Weights of a small mixture-of-experts language model, trained from scratch on English Wikipedia.
Size: width 192, 37.2M parameters.
Below are experts of layer 5 (counted from 0) of a mixture-of-experts language model. Rows are named router (the router's row for the expert), gate (a neuron's input weights, with its number), up (a neuron's input weights, with its number), down (a neuron's output weights, with its number) and show model dimensions 0-191. Each number is 128 + 32 x the weight over its row's rms, rounded and kept within 0 to 255.
After each expert's rows: "comes before" lists some tokens at least twice as common just after its tokens as in all text. This comes from a sample of Wikipedia text that the model never trained on. Tokens count by the router's weight.

# expert 24
router [163 108  94 181 147 117 112 133 136 123 150 118 112  86 146  94 109 146 128 116 147 131 112 145  83 136 115 120  79 107 101 175 120 128 100 127 111  99 176 129 157 104 143 107 193 126 159 120  95  61  65 133  90 135 132 142 122 121  89 168 157  89 116 134  85 136 151 112 137  98 114 153 170 133 153 167 170 247  78 127 109 132 117 133 154 118 150 169 123  79  71 151  82 118 102 119  60  72 189 178 141 147 208 107 138 123  63 119 161 156 114 121 136 133  71 169 103 104 123 122  74  77 112 107 136 124 123 125 109 144 119 115 190 130 151 100 133 168 143 118 137  83 174 104  97 125  75 119 134 110  67 122 176  82 142 119 118  96  89 128 155  94 222 166 136 131 157 155 134 164 146 105 155  84 175 146 107 138 125 117 106 169  98  96  88 103 174  78  95 116  59 112]
gate0 [127  97  92 172 125 132 144 135 140 132 183 145 158 157 147  88 105 149 149  87  87 128  90  76  92 115 102  70 156  98 108 153 119 126 130 118 160 135 123  85  91  96 120 103 181 128  97 116 108 101 126  74 149 137 134  51 155 159  98 165 168 104  77 103 117 109 146 152 136 145 131 151 190 132  99 116 117 200 106 156 145 148 143  99 113 141  98 171 174  67 169 126  91 164  66 115  49  90 119 112 138 169 146 175 159 158  99 125 138 194 105 112  86 117 145 140 125 128 147 188 102  96 171 128 158 115 174 153 128 101 141 164 164 160 106 142  72 154 100 113 149  61 160 124 169 110 135 114 136  73  52 146 146 147 144 156 165 111 121 101 160  90 118 148  57 142 182 162 117 105 133  90 114 110 144 114 174  88  98 126 153 107 151 174 111 202 114  84  47 121 116 161]
up0 [126 101 137  93  95  73 130 151  96 132  65 180 121 164 141 126 117 123 108 170 129 188 134 144  93 152 159 172 147 165 119 129 163 137  92 147 122 114 132 131 136 190  36 135  77  96  84 115 151 121 138 153 160 179  70 175 112 113 155 129 130 125  83 144 137 178 136 156  91 152 101 134 158 167 137 173 180  92 145 147 117 111  90 188 164 160 128 111  59 154 122 142 120 141 137 122 162 109 125  81 115  94 114 120 111 129  85  58 107 165 218 106 134 122 144 162  88 105  42 132 127 159 102 116  71 142 153 123 104 135 159  63 132  92  96 139 156 107 145 145 107 183 130 109 132 125 138 173 119  99  67 122 127 110 114  99 161 157 110 143 148 211 118  99 171  98 164 126 133 127 139  95 182 134  78 161 128 161 105 116 133 145 129 109 131  92 203  93 207  84 118 113]
down0 [149 139 111 132  95 126 103 146 112 177  77  85 117  86 138 149  86 141 114 133 116 129 146 125 175 134 196 158 153 170  98 121  72 115 150 135  86  94 174 144 205 137 116 143 100 241 141 155 172 136 154 142 112 141 101 136 108  53  78 160 201 151 150 130 182 138 128 157 110 162 121  81 134  72 143 119 185  98 136 117 148  96 111 174 146  80 137 143 187 135 118  88  97 128 112  88  66 117  94  63 132 156  98  92 113 196 122  64 189 116 133  98 146 167 145 125 142 141 109 109 182 119 136 141 133 197 122 109 205  54 157 145 131 143 128 150 138 125 151 118 145 129 146 159 146  92 182 126  91 183 136 131 112 107 154  87 142  93  76 161  99 108 107 147 112 148 130  86 118 148 131 133  90  90 111 127 127 118 130 106  78 164 142 120 172 131 159 180 127 121  96 108]
comes before: "-", "\n", "|", " The", " He", " In"

# expert 40
router [ 78 129 108 143 135 169 133 186 124 207 183 123 130 153 143 112 116 146 150 115 190 162 116 132 137  93 141 163 112 107  96 188 136 114 129 124 144 175 117 177 125 142  81 112 172 122 104 153  79 191  86 140 132 117 120 118 100 134  85 110 170 105 142 123 153 133 100 142 118  97 113 154 185 197 114 123 155 151 127 102  75 135 134 133 117  63 145 178  70 115  96 113 128 148 166 199 120 135 181 143 139 174 169  94 156 135  81 135 217 155  55 131 121 105  64 157 117 133 140 129  85  83 125  87 149 130 153 100 138  80 108 151 147 163 140  66  99 148 169 142 112  96 153  95 100 113 148 146 132  88 168 101 123 132 144 107  91 111  83  88 130 124 165 115 140 175 107 103 152 179  90 121 127 102 163 147  42 106 100 109 191 107 122 130  79  60 156  88 141 170  97 123]
gate0 [125 115  73 140  83 126 110 101 136 121 146 168 127 164 177 139  71 157  86 129 100 100  76 123  41  96 138  59 156  74  88 138  90 186  99  83 157 142 129 135 101 128 122 105 186 129  65 149  76 114 129 131 203 157 157 116 146 193 128 121 183 101 114  86 165 170 122 189 136 139 107 146 183 151 144 141 111 135  93 141 190 140 113 158 145 137  70 177 183  81 141  96 100 120 125 135  48 102 113  94  68 140 128 173 172 155 117  72 139 170 142 142 101 127 111 103 133 122  82 157  96 108 154 146 152  91 135 123 136 147 152 190 149 161  96 118 100 182  98 151 146  91 126 140 167 140 156 154 138  95 126 130 112 121 172 152 141 103 107 101 161 133 157 149 100 125 158 128 105  97 104 111 119 135 129  95 178 103  97 117 203 123 110 133 160 193 114  85 108 120  80  98]
up0 [123 124 131 104 133 140 116  88  70 190 148 110 113 144 111 147 132 153 130 167 105 147 122 103 103 156 100 119  97 178 139  83 204 131 126 117 120 107  95  69 131 193  84 156 107 114 128 125 184 228  58 132 143 161 124 157 119 141 116 155 105 185  97 208 140 132 138 177 118 167 165 134 118 149 165 132 151 140 135 145 181 129 145 140 142 124 130  99 119 151  94  90  92 112 120 149 182 134 144  83 123 128 110 126 192 150 106 109 151 188 168 108 134 181 149 110  78 130  82 146 178  97 113  72  65 174 171 129  98 125 158  89 137 103 110 145 134 140 132 137 124 166  97 131 111 124 166 134 119 110 103 121 135 154 145 126 150 123 127 109 145 196 129  84 161 122 181  95 133 113 112 129  96 135 124 162 130 174 117 145 198 188 129 125  81  90 191 136 102  49  25 153]
down0 [207  79 119 139 106 120 107 125 126 123 146 121 117  68 193 122 137 119 122 144  95 190 170 150 124 154 218 158 112 190  69  61 169  87 134 118 111  80 153 138 153 165 121 124 107 165 100 140 172 129  90 127 127 112 131 126 106 102 116  95 145 150 162 138 116 130  60 154 117 170 166 117 104  85 145 112 129 103 117 117 128 157 131 147 164 103 159 138 168 153 131  94 109  93 147  64  93  89 102 113  78 146 111  81 137 120 139  84  95 104 147  82 118 163 227 142 156 141 104 186 142 130 138 134 136 167 148 111 182 120 123 151 149 158  90 139 111 145 141 126 162 114 135 171 122 126 135 112 131 120 128  63 118  17 181 133 110  89 112 141 170 121  96 114  55 163 126 141 104 129  90 137 119 117  74  82  83 125 120 144 157 124 106 119 169 104 152 153 176 105  68  52]
comes before: "\n", "-", " ", "\"", "th", " Succeed"

# expert 8
router [125 113 129 171 159 118 118 154 175 171 148  98 133 127  91 106 172 164 144  99  60 111 110 125  94 119 109 141 120 100  96 173 136 148 144 179 125  89 108 108 105  85 118  83 139 139 148 107 107 131  71 185 173 120 138 141 200 171 155 211 133  90 130 114 140 156 121  95 156  70 150 148 153 116 124 175 159 168  89 135  66  31 113  89 106 147 116 133 128 155 112 142 154 177 137  97  97 125 135 134 112  99 158  66 135 148 116 115 145 117 134 136 142 105  88 159 112  93 175 122 134  84 137 125 172 114 107  81 106 132 104 130 214 167 235 175 142 123 127 154  77 119  88 130 138 132 119 187 144 107 114 119 129 157 146  90 162  97 163 133 158 112 157 117 142 180 227 150 144 120 122 123 163 148 162 128  78 145 138 106 111 122  69 176 135 117  73 126  97  67 130 109]
gate0 [129 109 110 172 112 129 117 133 161 160 141 143 138 117 131  97 136 122 137 112  81  98  67 105  61 106 108 106 169  26  75 145 100 113 136 139 130  97 114  97  92 110 109 157 146 131 102 119 132 143 170 117 170 167 129 110 175 115 138 140 165  98  87 106 169 174 109 162 142  91 130 147 173 192  70 190 119 144 126 129 139  95  92 123 114 157  83 216 126 132 159 109 100 159  85 139  99  33  79 123 123 137 111 147 172 168 116 146 148 162 138 160 100  47 170 121  99  99 177 143 119  67 128 192 177 131 129  96 103 186 138 133 161 187 127 134 113 190 103 156 139 121 173 147 157 140 130 135 149  98  76 112 114 194 150 126 139 142 122 114 150 108 127 102  99 128 163 141  97 121 116 127  84 130 130 103 146  63 128 162 155 167 154 136 106 154 114  53 100 112  58 150]
up0 [ 93 101 147 145 164  94  97 139  62 136 124 162 137 118  63  96  91 139 174 152  88 175 140 140  83  93  66 150 161 122 120 139 145 120 116 101 161 117 116 122 139 214 115 105  99  96 155 124 197 147 123 158 155 172  86 159 106 104 114 150 129 171  49  83 132 150 130 181  98 144 126 194 110 149  98 137 136 102 120 149 105 122 127 162 182 172 103 149 139 137 152 144 119 103 161 126 112 128 141 103 109 130  81 159 151 155 110 135 142 176 166 140 105 106 123 147 133 101  70 158 121  78  65  73  90 152 117  85 115 154 200 126 153 129 148 109  76 132 140 158  70 161  64  72 141 133 177 191 173  92  93 152 155 136 120  82 138 148 160 129 130 219 135  85 100 161 173 125 133 104 157 101 125 104  72 144 154 137 126  85 158 129 125 124 143  57 140 123  90  76 103 132]
down0 [156 162 166 146 160 121  60 125  92  93 132 136 107 123 109 173 126 105 107 129  96 159 122 145 126 163 216 204  80 211 119 108  88 115 121 128 147  74 118 137 191 140 122 106 137 102  89 120 179  73 153 148  91 113 156 114 141 160  74  69 154 189 111 143 160 102 110 131 113 114 158 119  99 160 111 116 131  60 139 123  79 162 132 121 107 110 106 143 149 159 118 143 176 130 107 125 104 110  97 126  40  82 110 143 111 162 127 131 111  35 126  96 159 146 119 159 185 125 113 147 143 104 153 152 103 162 187 124 144  55 104 104 142 125 109 131  96 136 129 160 148 105 130 129 131 137 135 158 121  71 151  95 186  99 197 111  84  74 128 111 114 184 138 158 103  99 123  96 115 129 142 160  83  82 140 131  54 122 124 157 127 130 114 117 193 175 123 106 127 119 131  52]
comes before: "\n", "-", ")", "N", " •", "aged"

# expert 27
router [139 124 141 177 117 159 139 148 159 142 183  99 149  85 126 157 110 137 186 126 122 135  73 143 150 115 158 131 153  83  96 188 102 174 129 115  70 142  87 159  95 173 151 112 158 120  42  83  83 193 110 163 152 110 103 156 147 142  89 158  89 144 163  90 184 130 142 200  85 137 121 172 110 192 119 130 160 148  89  89  90 139 159 120  94  53 123 199 103  94  60  77  55 163 146 151 118 159 180 105 123 163 175  67 131 149  94 114 139 132  96 152  99 129  69 146 100  86  75 114 129 110 140 124 152 129 131 125 117  91  93 195 191 172 145 121 108 123 126 110 131 109 149 171 178 120 152 120 124  91 163  93 114  98 185 109 146 120 127  84 121 128 112 138 149 127 155 160 127 142 121 139 109  96 148 155 107 107 105 115 131 146 127 149  56 105 130 113 127 105  70 119]
gate0 [154 113  93 144 122 157 162 173 126 140 152 173 150 148 152 155 119 102 128 166 119  68  58 133 107 106 146  75 142  92  87 136  57 166  93 132  98 105 160 102 163  89  81 133 170  98 162 134 161 146 127  60 166 149 165  79 132 155 154 164 168 153  63 125 134 129 139 123  88 121  93 122 122 131  97 136 155 150 145 147 136 129 129 125 123 115  67 168 147  76 186 106 132 172  45 145 133  96  29 110 104 156 118 125 134 136 140 106 128 136 114 141  71  88 200 115 105  70 136 167 134  98 132 172 149  97 123 140  77 107 183 160 139 163 142 175  65 158  54 124 135 131 171 134 171 129 103 126 149 100  98 173 142 127 160 125 185 121  66  96 141 130 124 118 133 109 159 133  88 136 109 143 150 116  91  98 146  76 156 127 130 130 166 144 158 189  88  56 142 154  96 109]
up0 [125  97 125  97 129 138 110  86  61 133 123 146 121 159 201 109  95 177 165  97 126 169 129 163 109 148  81 152 123  91 152 135 113  87 107 147 148 133 116  99 138 218 179 139  90  90 163 118 129 156 149 135 103 167  96 163 110 152 114 147  88 153 143 135 108 145 140 153 135 111 140 139 153 141 143 179 119  94 111 151 198 121 121 145 144 115 150 168 129 132 154 142 118 107 178 127  91 121 156 101 141  78 107 132 160 120  79  99 148 195 178  96  79 151  91 127 142 160  83 136 137 100  83 100  63 152 114 100 130 109 176 107 128 132   2 128 152 149 178 128 147 154 100 112 133 112 154 115 160  63  98 112 123 150 147  80  88 164 149 155 168 191  90  95 136 135 147 192 200 137 110 117  98 130  42 142 134 152  91 113 154 168 107 117 119  88 158 116  63  68 151 140]
down0 [150  62 182 150  70 112 116 136  97  99  89 123 113 101 141 151  97 158  95 164  92 167  79 148 132 154 210 143 126 166 161  81 132  78 130  70  95  52 151 119 161 145  56 112 132 121 105 122 145 183  92 126 119 177 106 119 138 124  70  62 149 129 113 128 160  70  95 143 130 130 138 123 136 109 146 123 220 118  85 128  60  81 111 109 120 105 132 115  60 125 138 100 112 112 137 149 133 102  57 111  71  79 102 100 116 145 142 125 182  64  81 102 134 168 122 136  85 153 172 136 127 142 134 147 108 176 128 146 126 109 166 140 145 120 126 133  82  98 140 146  86 104 103 100 177 153 126 157  90 135 113 117 110 126 118  99 109 130  99 122 119 121 107 119  22 130 122  77 111  96 108 133 133  71 101  95 116 138 112 157 116 136 104 123 123 112 123 116 126 131  31  67]
comes before: ":", "\n", " ", " \"", " name", " •"

# expert 42
router [141  72 125 135 100 182 147 138 143 118 145  82  69  62 125 107 196 161 146 146 149 159 110 136  95 127 108 114 128 142 121 169 161 155 142 127 179 114 147 115 166  60 120 146 157 200  71 124 108 128 133 119 138 155  52  66 130 148 120 121 111 141 123 114 117 188 103 127 140 124  68 135 131 135 203 112 137 182  89  98 144 147 121  84  42 105 107 136 153  83 105 177  86 117  92 144 130 118 119 157 115 106 116 105 107 161 102 148 118 105 132 158 177  98 115 144 106 135  86 129  70 128 116 119 135  88  76  83 104 129  91 163 136 150 177 164 147 124 135 117 109 135 105 146  64 118 139 117 158 175  83  81 179 142  88 138  91 108 126  80 157 126  98 103 172 102 145  73 107 173 159  66 108  51 125 134  74 156 153 214 143  98 115 135 115 151 103 143 121 120  65 115]
gate0 [108 139  80 129 107 121 125 140  90 162 207 171 141  80 192 168  57 114  78 131 155 121 131 153  78 110 133 111 144  66  97 103  87 151 130 112 188 107 137  97 135 162  86 104 147 119 116 151  50 163 138 105 158 164 126 126 137 173 146 181 180 148 126 100 120 208 115 125 112 144  69 113 148 105 132 118 122 147 128  86 154 137 142 112 102 103  86  85 164 175 127  91 128  99  74 173 149 106  90 103 116 118 132  95 159 146 131 154 135 145 120  83  99  99 143 107 149 135 130 153 137 118 136 189 125  72  91 122 161 114 111 171 169 208 169 166  82 133 104 119  98  85 181 137 162 129 195  96 142 129 108 146 114 105 166 160 175  98  79  93 185 104 158  90 135 176 186 124  76 118 103 127 142 120 111 102 130  88  98 162 145 152 122 183 152 150  92  84 150 121  65 120]
up0 [150 113 149 133 104 145 116 125  48 157  93  95  97 181 126 104 148 141  88 133 123 154 127 110 173 199 125 152 108 152 132 142 159 102  80 152 125 128 116 112 120 160 124 115 156 141 125 111 184 119 123 158 112 171 125 109 114  92  77 153 110 159 136 103 182 131 122 216 104 134 125 121 153 170 133 115 167  91 117 154 132 142 105 185 188 135 134 151 103 123 111 128  86 156 167 106 102 129 133 130 121 111  61 173 158 144  88 177 173 177 160 137  80 179 110 172  96 101 156 130 129  83 156 113 123 156 141 130 104 130 195  82 134 122  93  93 107 191 146 133 174 195 112  70 108 103 148 155 160  17  75  91  98 166 112  85 113 134 150 131 119 200 158 109 154 106 164 114 186  95 105 127 100 153  75 138  74 158 122 115 143  68 174 125 126  75 181 116 151 123 139 116]
down0 [137 128 137 129 118 137 126 124 119 142 112 147  90 123 143 148 129  86  86 106  77 144 112 153  93 174 162 161  99 200 134  74 116 113  95 164 137  85 111 119 155 159  86  87 161 143  70 142 154 180 110 120 107 148 138 145 139 132  98 178 166 114  72 138 133 110  71 159 115 139 188 106 128 115 158 105 195 147  97 128  64 162 104 129 126 132 108 150 116 160 130 100 118 170 101 127 152  82 117 161 152 135  71 129 200 140 146  92 158 141  72 140 140 166 122 154 137 142 127 117 171 130 148 102 148 137 101 125 167  98 161 106 114 178 116 102  27 111 173 238 135  97 158 134 108 195 136 116 136 155 155  35 138 148 127  53  99 133 152 108 123 147 157 118  81  97 137  73 113  77 116 125 153 122 123 105  39 157 107 133 142  61 101 127 143 131 158 103 107 120  84 101]
comes before: " the", " and", " a", " as", " which", " he"

# expert 1
router [105  48  51 150 120 174  85 140 153 127 130  91 117  61 130 116 120 208 153 166  83 119 135 121  81 157 132  98  51 101 116 155 102 137 102 155 140  82  90 146 133 155 158 127 124 154 139 172 104 105 137 183 126  91  78 154 120 169 165 117 122  80 121 102 103 105 128 129 115 102 146 182 136 159 136  90 170 135 141 136 109 174 167 115 161  95 104 135 128 170  82 110  98 122  78  65 143 105  84 155 152 153 162  52 129  87 115  92  78 123 195 127 147 181 139 183 128  84 149 149 100 129 144 123 130 137 126 147 109  69 111 146 151 165 151 117  85 154 163 141  78  91 114 138 139 112 122 113 117  99  83 129  73  61  79 146 118 171 124 125 136 143 130 151 141 132 182  95  93 138 126 101 129  80 127 150 169 169 124 195 181 123  82  97 140  69 159 121 174 126  89  97]
gate0 [100  64 106  69  86 132 154 107 124 132 180 185 143 122 120 190  86 105 101 127 126 144 137 131  73 135 110  75 195  98 110 141 121 126  92 107 135 115 132 154 169 116 110 133 156 161  72 128  89 154 145  88 185 157 161  80 140 133 127 173 132 150  94  66 138 149 156 138 154 111  77 150 156 118 134 151 139 110 152 131 188 131 113 117  97 139  69 166 146  83 144 143  87 165 103 130  46 136 113 118 121 161 188 111 141 118 144 138 137 132 124 124 105 125 150  57 109 127  97 171 134  87  72 182 130  94 174 140  96  89 134 165 122 195 117 143 112 189  90 125 106 123 153 144 157 138 158 106 153 120 106 126  77 146 146 144 132 199  67 115 204  88 159 125  98 161 139 163  94 130  46 157  93 129 116 104 143  79 115 167 160 105 133 170 163 159  56  79 111 144 103 130]
up0 [125 100 157 116 107 148  62 145  67 137 152  75 104 132 136 110  78 121 110 131 135 186 144 203 147 179  71 177  96 146 128 131 147 143  98  97  66 128  90  73 116 141 135 125 110  82 109  52 157 161  87 201 123 136 136 122  71 112 137 142 104 142  73 143 158 158 131 146  91 134 131 133 141 183 121 152 160  99 136 197 152 128 107 141 167 131  97 101 113 146  67 139 117  92 157 113 126  99 117  78 121 121  99 111 164 136  66  74  97 217 169 133 142 157  98 117 121 124  83 129 137  96 105 103 110 129 129 137 149 101 153  79 121  78  84 155  82 102 148 134 152 160  74 123 122 107 177 199 143 101 107 126 148 176 109  90 111 113 168 125 119 158 133  92 153 112 165 126 170 105 126 139  91  94  91 153  92 176  52 133 108 137 148  85 135  93 175  92 100 103  82  86]
down0 [116 115 128 137  83 131 167 107 141 133  90  42 115 113 117 136  90  92  89 112  87 150 118 126  96 163 230 123  78 173 101  48 123 107  68 160 122  60 190 136 131 121 118 132 144 107 118 124 211 141 156 140 100  93 111 116 103 145  78 118 162 112 138 173 141  63  42 154  71 193  89  76 132 158 121 127 139 122 154 121 157 166 110 153 173 141 112 198 122 137  97 145 146 104 166  55 171 106  84 121 114 178 101 107 151 116 104 108 159 100 130 135 154 119 130 123 136 121  79 128 172  77 120  92 103 139 118 145 140 110 193 106 134 194 121 120  90 127 149 146 107 126 155 174 106  90 102  91  70 171 164 141 156 136 126 127  86 105 147 116 144 169  93 139 131 137 144  73 102 100 180 137 124 145 115  94 118 149  85 114 152 120 148 105 147 135 178 112 111 119 127  80]
comes before: "\n", " The", " He", " In", " It", " She"

# expert 7
router [143 133 130 158 131 182  87 171 149 133 184 138 122 128  59 128 104 145  83 134 111 122 109 177 124 124 165 136 116  54  79 188  81  94 123 146 140 142 130 173 137 152 155  84 152 143 134 139  81 118 131 139 130 115 150 168 152 153 102 169 139 119 146  93 146  89  98 123  85  88 108 117 180 171 197 184 163 115  96 100  93 114 177  97 129 100 141 153  84 151  60  53  91 123 113 165 104 112 151 200 163 164 206  86 114 100 126 164 172 167 151  82 114  83  95 139 107 100 144 163  76 101  71 151 156  76  89  69 150  78 130 141 177 157 151  99  72 163 155 125 111 108 166 148  88 123 103 102 141 115  85 135 166 148 157 142 134 131  98 113 128 103 146 173 100 100 139 114 134 186 160  80  99 143 155 141  75  78 115 167 122 121 116 145 124 139 128 104 118 162 134  85]
gate0 [144 124  40 164  80 120 127 156 155 121 175 185 151  64 128 145 106  95 100 125  51 117  95 115  60  71 123 129 162  57 101 127  84 161  87 134 156 105 121 125 127 136 103 124 149 126  95 147  93 168 147 153 188 162 137 110 178 130 127 170 170  86 145  87 101 166 142 151  81 115 120 131 185 159 121 153 155 154 122 122 171 104 117 143  96 206  63 184 152  88 131 144 118 133  59 134  71  98 126  92  61 147 136 162 147 118 145 141 145 129 163 143 101  81 130  86 122 125 106 143 149 108 126 152 192 126 145 136 143 131 148 114 142 166  88 153  96 161 134 145 134 136 176 118 159 139 173 141 173 131  80 139 148 191 171 137 164 179  92 140 158 114  97 110 121 128 154 152 105 121  73 162 133 151 110 107 176  72  78 133 163 132 155 158 149 183 108  78 134 164 129 174]
up0 [ 91  90 123  81 133 138  85 159  40 143 134 101 113 155 117 131  98 122 146 122 158 177 101 138 121 159  92 166  97  95 105 117 152 176 117 112  97  84 139  81  88 204 137 133 118 176 103 145 135 104  89  98 118 111  80 100  49 125 121 118 173 172  81 133 128 161 132 161 155 160 143 127 146 111 119 138 167 120 146 178 135 183 124 164 197 122 105 146 119 129 106 153 116 125 163 104 161 101 118 104 158 112 122 122 123 139  58 103 111 159 209 101  80 183 131 126 126 168  73 180 100  79  96 147  74 111 126 138  84  55 170  96 113 117 100 113  83 108 145 127 131 161 105 103 184 103 165 189 114 110  82 151 161 114 105 107 140 113 156 126 153 163 135 108 161  81 178 134 184 123 161 155 114 117 107 153 135 193 148 144 164  78 153  98 103  58 167  92 127 107  90  99]
down0 [138  92 130 132 123 191 112 115  90 149 114 119 101 127 143 158 133  94 116 191 182 168 117 167 149 118 186  84 103 166  94 161 108 108 213 155 101  76 133  94 170 125 146  93 135 160 136  90 177 110 152 101 100 141  87  99  98 140  98 138 153 122 157 148 131  43  81 179 143 157 150  29 159 142 144 106 103 144  88  83 131 133 103 132  95 113 153 205 149 114 149 138  87  73 136 132 111 137 114  80 124 112 104 106 168 142 129  75 112 130 138 105 140 141 148 142 105 151  96 148 162 134  79 113 112 194 120 125  75 103 178 169 153 124 135 180 116 161 133 153 113  69 105 155 149 104 132  77 147  95 180 145  99  63 185  99 143 115 135 133 132 140  75 136  65 129 112  98  55  82 114 167 115 116  65 102 118 140 115 150 121 109 112 105 148 129 110 174 130 159  62 145]
comes before: "-", "\n", " The", " He", " In", " It"

# expert 3
router [147 114 177 109 108 167 131 129 120 107 162  79  77  83  93 122 114 125 143 128 112 178 133  69  89 171 114 121  98 160 108 155 164  98 136 130 135 115 125 103 156  96  74 175 135 245  90 113 123 178  81 144 167  97  75 105 147 146  84 166  98 122 113 100 125 169 142 102 152 143  83 110 121 125 154 105 110 140 152 131  99 132  67  82 157 139  49 131 176 114 117 117 109  92 160 116 135 143 112 147 123 155 122 105 168 148 117 182 136  80 130 103 185 203 148 145 156  95  80 183  77 113 144 184 181 133 139  82  93 131 114 140 142 154 110 154 154 126 171 133 110 160 107 156 102 157 148 155 151 188  80 113  99 126 113  79 121  85 166  76 157 137 127  97 134 109 157 101 102 118  90 155 191  97 193 163 123 172 152 148 100 117 103  73 101 143 150  82  98 101  91  94]
gate0 [155 121 115 154 137 130 140 107 168 145 180 159 145 145 154 138  88 111 146 162 120  87  30  49 133 116  90 136 149  93  77 185  94 158 118 125 177 106 159 144 140 136  90 131 157 126  72 126 178  97 108  91 178 102 174  84 149 176 117 146 162 136 147 114 128 171 126  99 107 169 109 137 146 111 159 132 133 111 168 111 188 129  72 126 129 174  79 123 164 125 194  94 124 149 139 103 102 104 105 100 123 155 177 130 117 118 150 140 131 126 158 131 101 113 186 116 146 119 161 162 145  83 150 173 160  54  96 161 168 182 195 183 176 140 174 130 127 183 149 108 122  76 147 136 157 159 142 152 152 101  87  97 129 107 138 150 149 120 153 130 160 135  86 138 150 134 158 159  78  96  53 139 144 172 113  96 142  86  63 150 113 146 150 136 175 167 124  35 114 152 124 120]
up0 [ 82  76 119  81 137 183  90 107  26 158 176 129 104 113 136 125  66 148 118 143 116 175 156 170 121 162  82 152  46 137 136  97 173 117 130 132 115 108 124 141 163 210 174 154 129 120 149  96 135 166 127 147 106 153 130 172 115 101  84 149 158 186 129 169  97 133 156 158 168 166 129 154 142 125 133 141 119 117 102 142 148 125 101 137  86  94 136 151 150 119 143 106 136 101 157 155 124 148 176 136  73 119 122 152 118 172  61 149 192 135 184  80  83 127 118 137  82 159  92 153 132 112 105 111  59 122 163  39 146  98 118  95 161 131 106 143  79 109 152 122 123 186  44  70 124  96 121 128 132 136  74 117 135 133 108  54 111 103 142  94 136 186 136  83 138 121 119  66 130 102 101 140 116  94 106 161 159 124 133 147 129 106 140 143 140  81 149 137 102  96  91 172]
down0 [180 124 167 137  94 155  98 102 129 108 110  79 139 109 161  79  95 137  92 168 121 112 136  65 158 138 135 104 146 167 127 111  91  70 101 122 129  69 145 149 127 103  51 146  86 149  96 156 159 127 145 106 133 142 111 123 116 179 122 106 123 113  89 127 130  95 186 178 122 152 124  99 137 122 156  94 132 102 116 175  95 150 103  75 112 147 118  86 105 153  80 128 104  57  89 128 138 141 126  94 119  94  91 104 172 179 161  95 163  69  84  78 145 105 150 173 137  91  70 142 185 151 158 151 107 158 166 154 162  49 163 118 188 156  93 135  87 122 167 130 123 117 187 131 119  84 179 104 148  59 113 176 164 139 123  90  85 113 157 135 155 144 157 160  67 166 162  85 139 112 154 166 138 141 120 143  68 133  88 138 147 147  91 118 124 137 185 159 127 133  47 136]
comes before: "\n", "==", " ==", ":", "---|---|---|---|", "==="

# expert 2
router [115  84 140 135 119 179 141 154  90 166 171  73  89 122 112  95 123 160 134 121  92 148 111 143 137 138 171  66  98 159 112 193 156 118 171 172 129  67 109 111 113  66 124 113 157 130  91  76  90 128  95 143 180  48 124  91 120 136 147 179 112  49  95 115  87 150 134  71 113 120 123 150 129 168 158 117 186 146  68 119 107 150 148 100 130 154 114 152  80 107 136 118 109 174  99 138 112 139 128 113 114 151 199  97 147 205 155 133 119  76 106 131 150 160  92 179  69 122 105 150 122 115  96 117 190  75  84 128  97 124 116 153 175 140 145 176 107 159 126  88  92 179 128 139 118 128 147 181 149 113 131  82 158  91 109 137 117 109  69 106 162 134 172  96 136 118 197 128 118 158 142  83 170  99 118  72 162 173 154 161 141 128 101 180 107 135  99 137 110 150  78 116]
gate0 [137 124 104 112  66 108 147 127 131 180 137 141 150 101 160 118  65 105 144 104 129 122 138 131  79 178 136  42 157  48 119 140 120 171 116  75 151  93 186 178 140 109  80 157 143 165 122 121  82 130 119  82 123 158 113 109 141 129 144 192 136 135  74 105 117 148 208 129  92 142 157 145 133 147  99  82 147 139 151 105 128 160 121 147  85 129 140 132 139 135 154 105 104 147  88 172  47 114  66 161 108 137 116 132 170 138 125 122 171 161 110 129  71  95 157 111 131 110 154 163 147 115 155 143 143  73 123 129 180 126 142 179 166 196  88 154 106 220 124 114 121  66 163 175 173 118 197 136 161 107 100 140 155 132 170 150 183 149 117 123 154 118 122 119 120 135 140 153  78 147 128 102 118 103 132  88 123  58  84 179 123 100 127 132 147 187  68 115 120 121  72 119]
up0 [130 127 114 161 105 133 112 147  26 132 138 132 132 185 109  97 115 154 111 153 136 156 161 114 155 121 109 164 108 131 140  82 147 118  97 139 125 113  78  79  82 182  94 125 120  85 152 146 171 122 123 111 115 152 135 124 105 122  87 113 158 209  95 143 132 137  79 208 117 151 106 130 142  88 143 177 118  76 104 130 151  91  80 141 167 102  90 103 172  97 114  63  88  55 146  91 126 134 145  64  96 112 126 143 155 164 129 140 112 124 176 139 108 153  90 141  89 115  81 125 135 113 121 113  97 138 133 150  95 105 152  54 112  88  91 161  96  64 166 133 162 152 100  79 123  93 157 146  81 106 139 157 103 141 113  90  97  96 168 127 131 204 175  62 123 156 169 132 152  75  97 125 115  89  55 167 148 130 122 113 174 154 128 130 174  59 159 111 148  86 158 114]
down0 [149 109 133 150 120 127 103 143 125 142 104 125  90 100 154 142  96 129 122 137  92 146  73 127  95 203 166 125 132 161  77 136 135  98 158 170  91  89 124 137 149 123  87 132 127 151  61 114 213 169 115 113 128 123 116 126 149 107  94 123  91 160 163  92  93 121  94 170   5 187 115  69 121  81 154 113 166 132 120 101 112 137  69 137  77 120  70 127 117  65 103 119  52 158 136 162 112 114 117  82  97 160 159 114 157 123 165  88 156 153  93 122 101 184 158 164 167 113  71 111 126  87 155  84 122 129 129 130 176  98 167 124 145 129 126 146  90 130 114 144 106 157 137 169 115 169 129 111  97 123 106  57  96 186 146  54 129 133 121  79 145 148 119  92  44 144 136 109  86 110 129 142 103 120 135 151  83 133 126 132  95 143 152  69 143 134 133 150  88 136  58 116]
comes before: " the", " a", " his", " The", " an", " her"